{
  "d_expert": 128,
  "d_shared_expert": 128,
  "hidden_act": "squared_relu",
  "router_score": "sigmoid",
  "shared_expert_gate": true,
  "init_std_router": 0.0159,
  "tie_word_embeddings": "early",
  "max_steps": 3183
}
Below are experts of layer 3 (counted from 0) of a mixture-of-experts language model. Rows are named router (the router's row for the expert), down (a neuron's output weights, with its number) and show model dimensions 112-167. Each number is 50 + 10 x the weight over its row's rms, rounded and kept within 0 to 99.
After each expert's rows: "comes before" lists some tokens at least twice as common just after its tokens as in all text. This comes from a sample of Wikipedia text that the model never trained on. Tokens count by the router's weight.

# expert 0
router:37 66 36 52 58 50 31 67 64 58 69 38 47 74 58 20 43 43 50 41 48 53 46 47 49 58 46 50 56 59 55 43 47 45 41 51 45 55 39 39 50 67 52 39 41 50 42 39 62 46 36 57 47 40 55 54
down0:50 57 38 46 52 37 57 56 42 38 42 48 38 39 53 51 48 56 36 34 55 49 52 47 44 48 51 61 49 47 53 62 58 55 32 43 67 35 71 66 69 52 66 53 68 46 45 50 63 50 36 51 62 46 57 46
down1:52 49 48 67 48 58 56 50 52 45 55 40 51 65 59 41 55 46 61 57 47 52 53 67 49 41 68 54 66 61 45 65 60 50 51 63 28 38 32 39 53 55 46 44 64 46 43 34 34 52 43 35 36 65 43 27
down2:56 49 61 37 50 54 45 44 57 43 44 43 45 44 76 72 53 41 46 63 38 40 53 49 57 37 52 44 50 62 58 58 55 43 50 54 37 52 29 58 48 46 38 45 42 66 45 41 37 57 38 47 42 64 60 66
down3:31 54 50 50 58 43 42 57 41 53 38 46 47 47 46 58 35 52 64 63 73 47 48 58 56 52 42 58 45 35 65 44 50 66 52 39 58 44 44 36 42 30 61 56 61 51 39 47 56 54 41 37 46 38 64 39
down4:63 35 38 38 43 65 51 56 60 63 57 36 40 53 39 29 53 38 40 33 49 61 58 57 32 39 63 52 48 52 60 33 53 63 51 58 43 52 52 38 45 67 28 52 71 25 68 49 47 58 44 57 54 46 46 37
down5:57 62 52 44 38 52 65 62 59 63 38 64 41 57 60 51 48 45 33 33 58 48 49 62 65 57 41 47 42 59 53 65 54 48 59 43 65 49 60 53 44 62 29 47 39 31 53 48 62 36 45 61 69 40 49 49
comes before: " of", ",", ".", " and", " in", ":"

# expert 12
router:60 58 41 47 55 39 34 66 40 50 65 64 59 25 36 52 48 33 58 51 42 48 61 39 52 58 81 48 51 49 40 38 31 48 44 43 41 61 38 40 44 47 49 57 45 45 57 58 65 59 51 60 41 48 55 58
down0:48 56 50 48 48 52 64 33 71 69 44 52 44 50 69 37 40 56 55 36 35 43 40 44 44 59 42 41 47 62 59 44 48 47 59 52 56 67 53 53 57 59 51 39 52 54 62 60 43 41 51 40 38 52 52 35
down1:50 38 52 51 60 58 51 55 60 64 64 49 30 37 46 41 47 45 67 51 48 44 45 48 57 64 53 51 64 41 48 49 43 60 64 67 69 32 44 53 32 46 45 45 60 44 50 31 52 46 45 52 51 37 57 63
down2:49 75 57 47 53 46 54 35 41 34 49 30 52 56 59 56 60 54 40 41 45 38 41 51 48 46 51 51 53 56 54 58 53 39 44 46 58 47 36 15 45 43 43 52 71 51 47 54 54 34 43 44 51 45 75 42
down3:41 41 37 64 55 33 66 53 68 55 41 62 58 32 43 52 50 57 45 35 58 67 36 46 51 45 68 57 50 63 61 39 46 52 49 52 44 48 60 50 51 53 50 37 62 52 58 51 40 41 53 24 44 52 30 36
down4:64 50 46 55 61 65 50 37 44 37 53 45 44 48 54 34 76 62 38 35 53 55 64 41 43 46 56 44 45 77 45 47 59 43 54 49 42 53 59 56 39 38 56 46 61 41 40 43 47 36 49 48 46 50 32 40
down5:42 43 61 48 71 48 64 41 52 45 37 51 56 39 50 55 62 68 49 55 52 44 63 54 48 32 46 35 55 41 62 47 39 57 59 71 46 44 32 40 57 72 71 53 56 39 45 46 45 46 56 40 51 54 46 69
comes before: " |", "\n", " The", ")", "0", "1"

# expert 2
router:61 61 41 59 41 52 29 62 55 39 44 58 52 35 60 57 52 54 61 46 46 41 50 44 58 47 46 51 45 37 59 60 45 51 58 30 41 37 38 66 39 43 42 42 48 56 44 49 49 58 57 46 51 55 73 55
down0:41 30 51 52 51 44 41 49 34 60 52 51 55 48 50 56 55 46 50 39 49 38 54 49 48 52 34 33 41 42 52 56 55 37 55 53 64 35 64 58 38 55 49 35 46 50 56 52 46 39 61 59 58 64 37 73
down1:41 41 61 65 62 57 40 45 54 33 34 41 52 52 63 51 37 66 53 53 42 63 44 50 64 43 37 67 58 45 60 57 60 45 60 54 35 51 44 58 54 51 50 56 43 46 34 62 36 57 42 34 43 47 77 34
down2:59 31 50 45 39 48 65 41 52 62 48 40 59 47 62 62 44 60 58 31 53 50 49 44 63 48 47 48 42 39 55 50 61 37 55 65 56 46 47 49 56 49 48 53 38 33 61 35 36 48 58 41 52 45 60 60
down3:50 46 49 46 57 56 44 47 38 48 60 54 46 44 40 66 45 60 63 57 32 27 35 53 52 55 48 45 26 45 47 51 61 56 59 37 56 52 58 46 49 44 62 53 49 59 43 53 45 30 53 46 63 41 61 61
down4:50 37 45 50 46 35 39 48 59 38 71 41 55 47 48 42 44 50 51 46 52 47 44 62 55 48 50 46 38 66 54 52 53 42 40 50 58 44 54 53 71 72 67 53 60 51 65 41 57 59 50 44 50 53 60 36
down5:43 43 50 41 38 27 44 49 38 29 67 43 54 65 48 66 56 53 65 55 49 42 47 53 44 53 61 41 51 55 65 30 47 55 56 43 46 46 55 52 69 53 51 56 54 52 27 57 47 58 51 60 48 44 72 40
comes before: " the", " a", " to", " by", " in", " his"

# expert 4
router:72 55 58 36 42 40 36 54 31 39 60 46 60 44 26 48 48 43 51 39 61 39 54 46 53 62 64 54 42 57 46 36 64 46 59 57 35 63 32 42 44 42 37 54 58 42 50 47 58 51 51 53 49 41 59 67
down0:55 46 54 34 60 38 52 51 40 63 44 42 69 40 43 52 41 45 46 37 59 58 66 38 61 58 43 50 25 57 49 56 56 51 43 41 63 43 46 46 48 64 39 58 78 54 48 58 48 49 53 46 39 57 53 58
down1:61 50 53 51 42 51 52 43 38 60 45 52 59 58 55 52 48 51 43 40 55 36 38 46 66 51 29 41 42 46 49 31 42 49 46 44 64 57 48 34 73 40 47 29 45 34 61 40 44 59 44 59 50 42 51 45
down2:53 50 51 54 51 54 33 47 57 53 48 46 38 58 75 51 53 55 39 45 51 63 57 53 32 71 59 34 56 46 44 50 21 41 47 56 48 47 51 53 40 57 53 42 59 63 63 52 48 55 54 30 55 59 26 58
down3:43 39 70 55 50 49 50 48 66 52 47 41 26 62 53 60 42 58 38 45 53 66 48 42 44 36 36 56 57 44 49 72 52 78 53 54 50 34 46 44 53 39 65 44 57 60 50 52 45 49 60 53 42 51 59 48
down4:52 52 45 52 63 57 52 40 44 46 43 53 24 45 48 52 48 57 45 54 30 43 43 49 36 56 62 55 54 58 42 53 44 60 35 42 57 52 69 48 59 48 51 65 55 41 52 65 72 40 44 50 44 50 51 51
down5:60 31 52 48 19 39 71 40 42 40 52 16 61 49 38 45 44 47 42 48 56 56 59 47 56 33 53 47 51 43 47 62 48 48 59 58 48 46 51 59 45 43 61 48 49 47 59 67 61 62 44 66 23 52 42 31
comes before: " |", "–", ".", ",", ")", ";"

# expert 13
router:80 67 41 48 48 51 54 52 56 45 55 39 56 73 50 36 61 58 48 57 69 48 70 49 49 42 57 55 52 70 38 53 33 51 52 42 54 37 49 45 45 56 39 48 28 31 50 40 54 49 57 39 34 65 50 48
down0:44 36 38 45 36 72 37 73 42 55 51 40 50 39 47 54 45 55 58 44 50 48 62 60 45 46 41 58 38 42 49 48 51 54 45 52 51 40 60 63 59 56 61 51 38 52 51 68 36 63 62 61 60 49 62 60
down1:57 54 39 47 34 42 51 38 48 68 55 32 38 45 38 62 52 57 38 39 58 31 53 32 51 43 47 55 50 56 38 62 61 48 48 40 58 63 56 47 51 72 50 66 42 41 44 47 54 46 48 47 52 47 54 40
down2:48 31 28 52 64 41 38 43 50 58 61 57 51 58 41 44 46 57 59 51 41 60 55 28 45 49 62 51 44 43 50 46 67 45 42 55 58 34 47 38 57 32 51 47 49 51 60 48 56 47 27 75 49 52 47 58
down3:40 65 31 49 48 44 44 49 57 43 44 25 57 43 71 70 58 57 50 50 51 38 52 54 49 42 47 58 61 59 48 48 39 57 46 60 54 51 67 40 54 67 64 71 61 63 51 60 49 44 34 52 42 42 44 51
down4:53 52 49 42 53 56 42 51 33 40 67 44 56 39 52 38 46 53 57 38 42 52 48 44 56 51 40 62 61 53 61 39 51 59 62 51 34 52 59 45 35 55 64 45 52 42 44 41 46 51 51 51 56 49 75 43
down5:30 46 51 50 64 70 53 55 41 57 47 35 28 53 60 47 42 72 50 59 62 53 58 45 55 71 59 51 46 60 68 75 44 50 48 68 54 77 37 77 51 59 58 53 47 55 61 55 47 56 49 55 46 69 60 38
comes before: "\n", "-", "|", " ", " 0", "=="

# expert 15
router:44 72 52 54 50 48 49 60 23 56 32 53 48 57 47 55 43 49 49 38 72 46 44 28 64 43 57 54 49 41 53 57 51 42 79 54 53 60 47 46 41 49 48 50 54 52 42 46 71 42 55 53 43 71 42 30
down0:50 25 31 39 55 56 50 44 43 48 48 54 46 44 42 48 45 35 28 36 43 56 62 45 53 40 59 59 63 41 39 42 48 49 41 42 44 55 61 71 57 65 49 49 44 44 62 64 59 52 39 57 68 48 40 46
down1:48 54 56 64 52 55 52 32 51 48 47 67 40 25 64 31 52 60 64 49 47 52 48 53 44 34 51 54 33 45 47 48 50 38 44 68 44 44 39 22 50 59 76 42 48 44 57 43 47 50 51 44 49 48 51 44
down2:54 64 48 40 62 44 42 48 64 46 54 43 74 65 62 40 40 54 44 33 44 50 64 60 45 43 52 47 47 72 67 54 46 51 69 55 51 55 69 49 58 46 56 26 45 59 48 40 57 47 58 55 38 64 59 68
down3:51 44 56 53 48 55 43 61 40 49 47 42 50 56 62 33 51 26 43 50 46 56 49 59 43 43 48 57 35 51 58 35 49 61 52 46 48 45 30 66 58 56 34 51 52 43 44 33 57 59 45 56 59 41 37 41
down4:55 50 49 36 69 65 47 42 56 50 69 42 57 54 56 50 52 58 40 54 50 49 50 54 62 55 66 56 45 63 40 56 49 47 48 53 49 55 57 47 29 45 63 51 65 53 54 44 53 51 53 30 62 34 50 48
down5:65 46 56 59 48 60 63 54 59 47 56 31 64 32 43 40 59 53 49 61 42 50 54 66 48 54 59 50 44 45 47 35 50 54 41 55 59 67 55 53 57 48 47 21 52 54 66 45 35 45 39 35 43 43 60 55
comes before: "-", "|", "\n", "==", "The", "==="

# expert 11
router:54 54 60 65 58 52 60 44 52 51 43 39 58 47 54 34 48 70 60 56 48 51 43 36 44 55 56 51 38 44 62 43 49 41 51 49 38 66 31 33 41 47 48 54 53 34 49 50 61 65 66 33 61 58 36 45
down0:59 53 61 49 71 55 47 51 67 36 50 54 58 42 56 58 71 43 61 54 80 70 51 62 47 59 58 38 55 56 57 35 34 54 56 39 49 42 54 60 58 48 55 35 56 61 49 53 43 49 63 46 50 66 51 51
down1:52 56 47 30 45 52 83 30 53 63 64 37 40 56 61 54 60 52 37 56 61 49 51 30 52 42 51 52 49 51 68 52 52 31 56 46 45 65 55 59 58 55 32 39 48 56 44 48 40 54 51 55 53 67 52 62
down2:55 32 36 26 44 56 48 56 46 61 51 41 43 50 58 53 62 40 46 28 52 57 66 29 39 35 58 42 46 63 44 55 52 57 48 46 35 57 36 47 55 40 49 58 67 55 61 58 38 52 39 45 44 54 58 29
down3:52 63 57 62 39 53 57 59 42 32 55 60 58 27 31 67 68 68 57 77 61 56 35 50 71 42 59 45 36 60 56 44 50 48 50 40 74 59 45 48 62 50 49 42 54 42 43 47 33 56 36 59 43 65 57 58
down4:59 43 48 48 49 62 51 34 52 70 42 54 50 51 52 54 45 61 59 58 60 59 40 50 47 43 53 57 41 44 51 54 46 66 46 43 45 59 58 53 37 55 39 56 54 49 51 48 61 76 58 42 61 39 48 47
down5:41 53 33 44 48 35 38 55 53 53 47 48 41 26 50 66 43 45 59 38 51 36 46 34 55 39 55 62 45 59 47 36 38 34 61 55 58 55 37 50 56 29 54 49 54 60 54 64 49 57 61 43 52 54 52 41
comes before: ",", " |", "\n", " (", ".", " and"

# expert 8
router:59 58 54 53 45 48 34 48 49 35 57 67 47 35 56 55 44 53 47 42 51 41 43 44 65 46 43 52 40 62 59 54 46 51 49 49 49 57 58 51 37 31 42 29 51 31 45 43 52 42 45 44 40 71 71 39
down0:59 56 56 30 31 46 37 34 52 37 45 42 54 52 57 44 54 55 51 62 57 43 46 51 27 55 33 64 45 56 53 45 44 48 59 60 52 68 54 47 45 41 44 54 52 51 47 70 68 64 28 56 58 51 50 52
down1:58 52 57 28 60 51 56 57 50 42 66 42 70 53 63 50 56 51 46 58 66 42 59 55 57 57 47 56 43 68 54 70 44 49 60 64 45 59 56 42 46 58 54 31 57 51 50 62 39 49 54 54 40 68 55 49
down2:40 52 47 45 51 47 43 44 40 62 59 56 59 53 54 55 48 48 49 50 42 47 54 67 43 71 53 34 46 44 43 52 65 30 45 40 54 49 58 63 62 49 68 33 08 64 49 41 67 59 47 56 53 33 31 48
down3:59 50 37 44 54 69 56 48 46 43 53 42 51 38 67 45 43 66 60 36 67 63 52 47 43 58 57 54 47 36 61 43 46 36 37 39 66 46 31 52 63 42 35 56 47 44 33 54 68 55 59 51 46 55 40 56
down4:44 70 55 46 65 41 35 38 61 51 52 59 58 58 33 68 46 54 53 69 57 64 49 70 62 63 50 47 51 60 62 49 56 46 66 40 59 41 60 46 38 51 64 49 58 43 63 57 52 64 49 59 50 51 54 43
down5:60 59 60 54 51 42 62 45 46 45 40 64 66 62 35 62 64 74 61 34 49 50 48 54 50 49 46 53 65 66 35 63 59 54 40 54 29 56 33 51 60 52 59 49 52 36 43 53 59 65 63 46 74 72 63 50
comes before: " the", " a", " by", " his", " an", " \""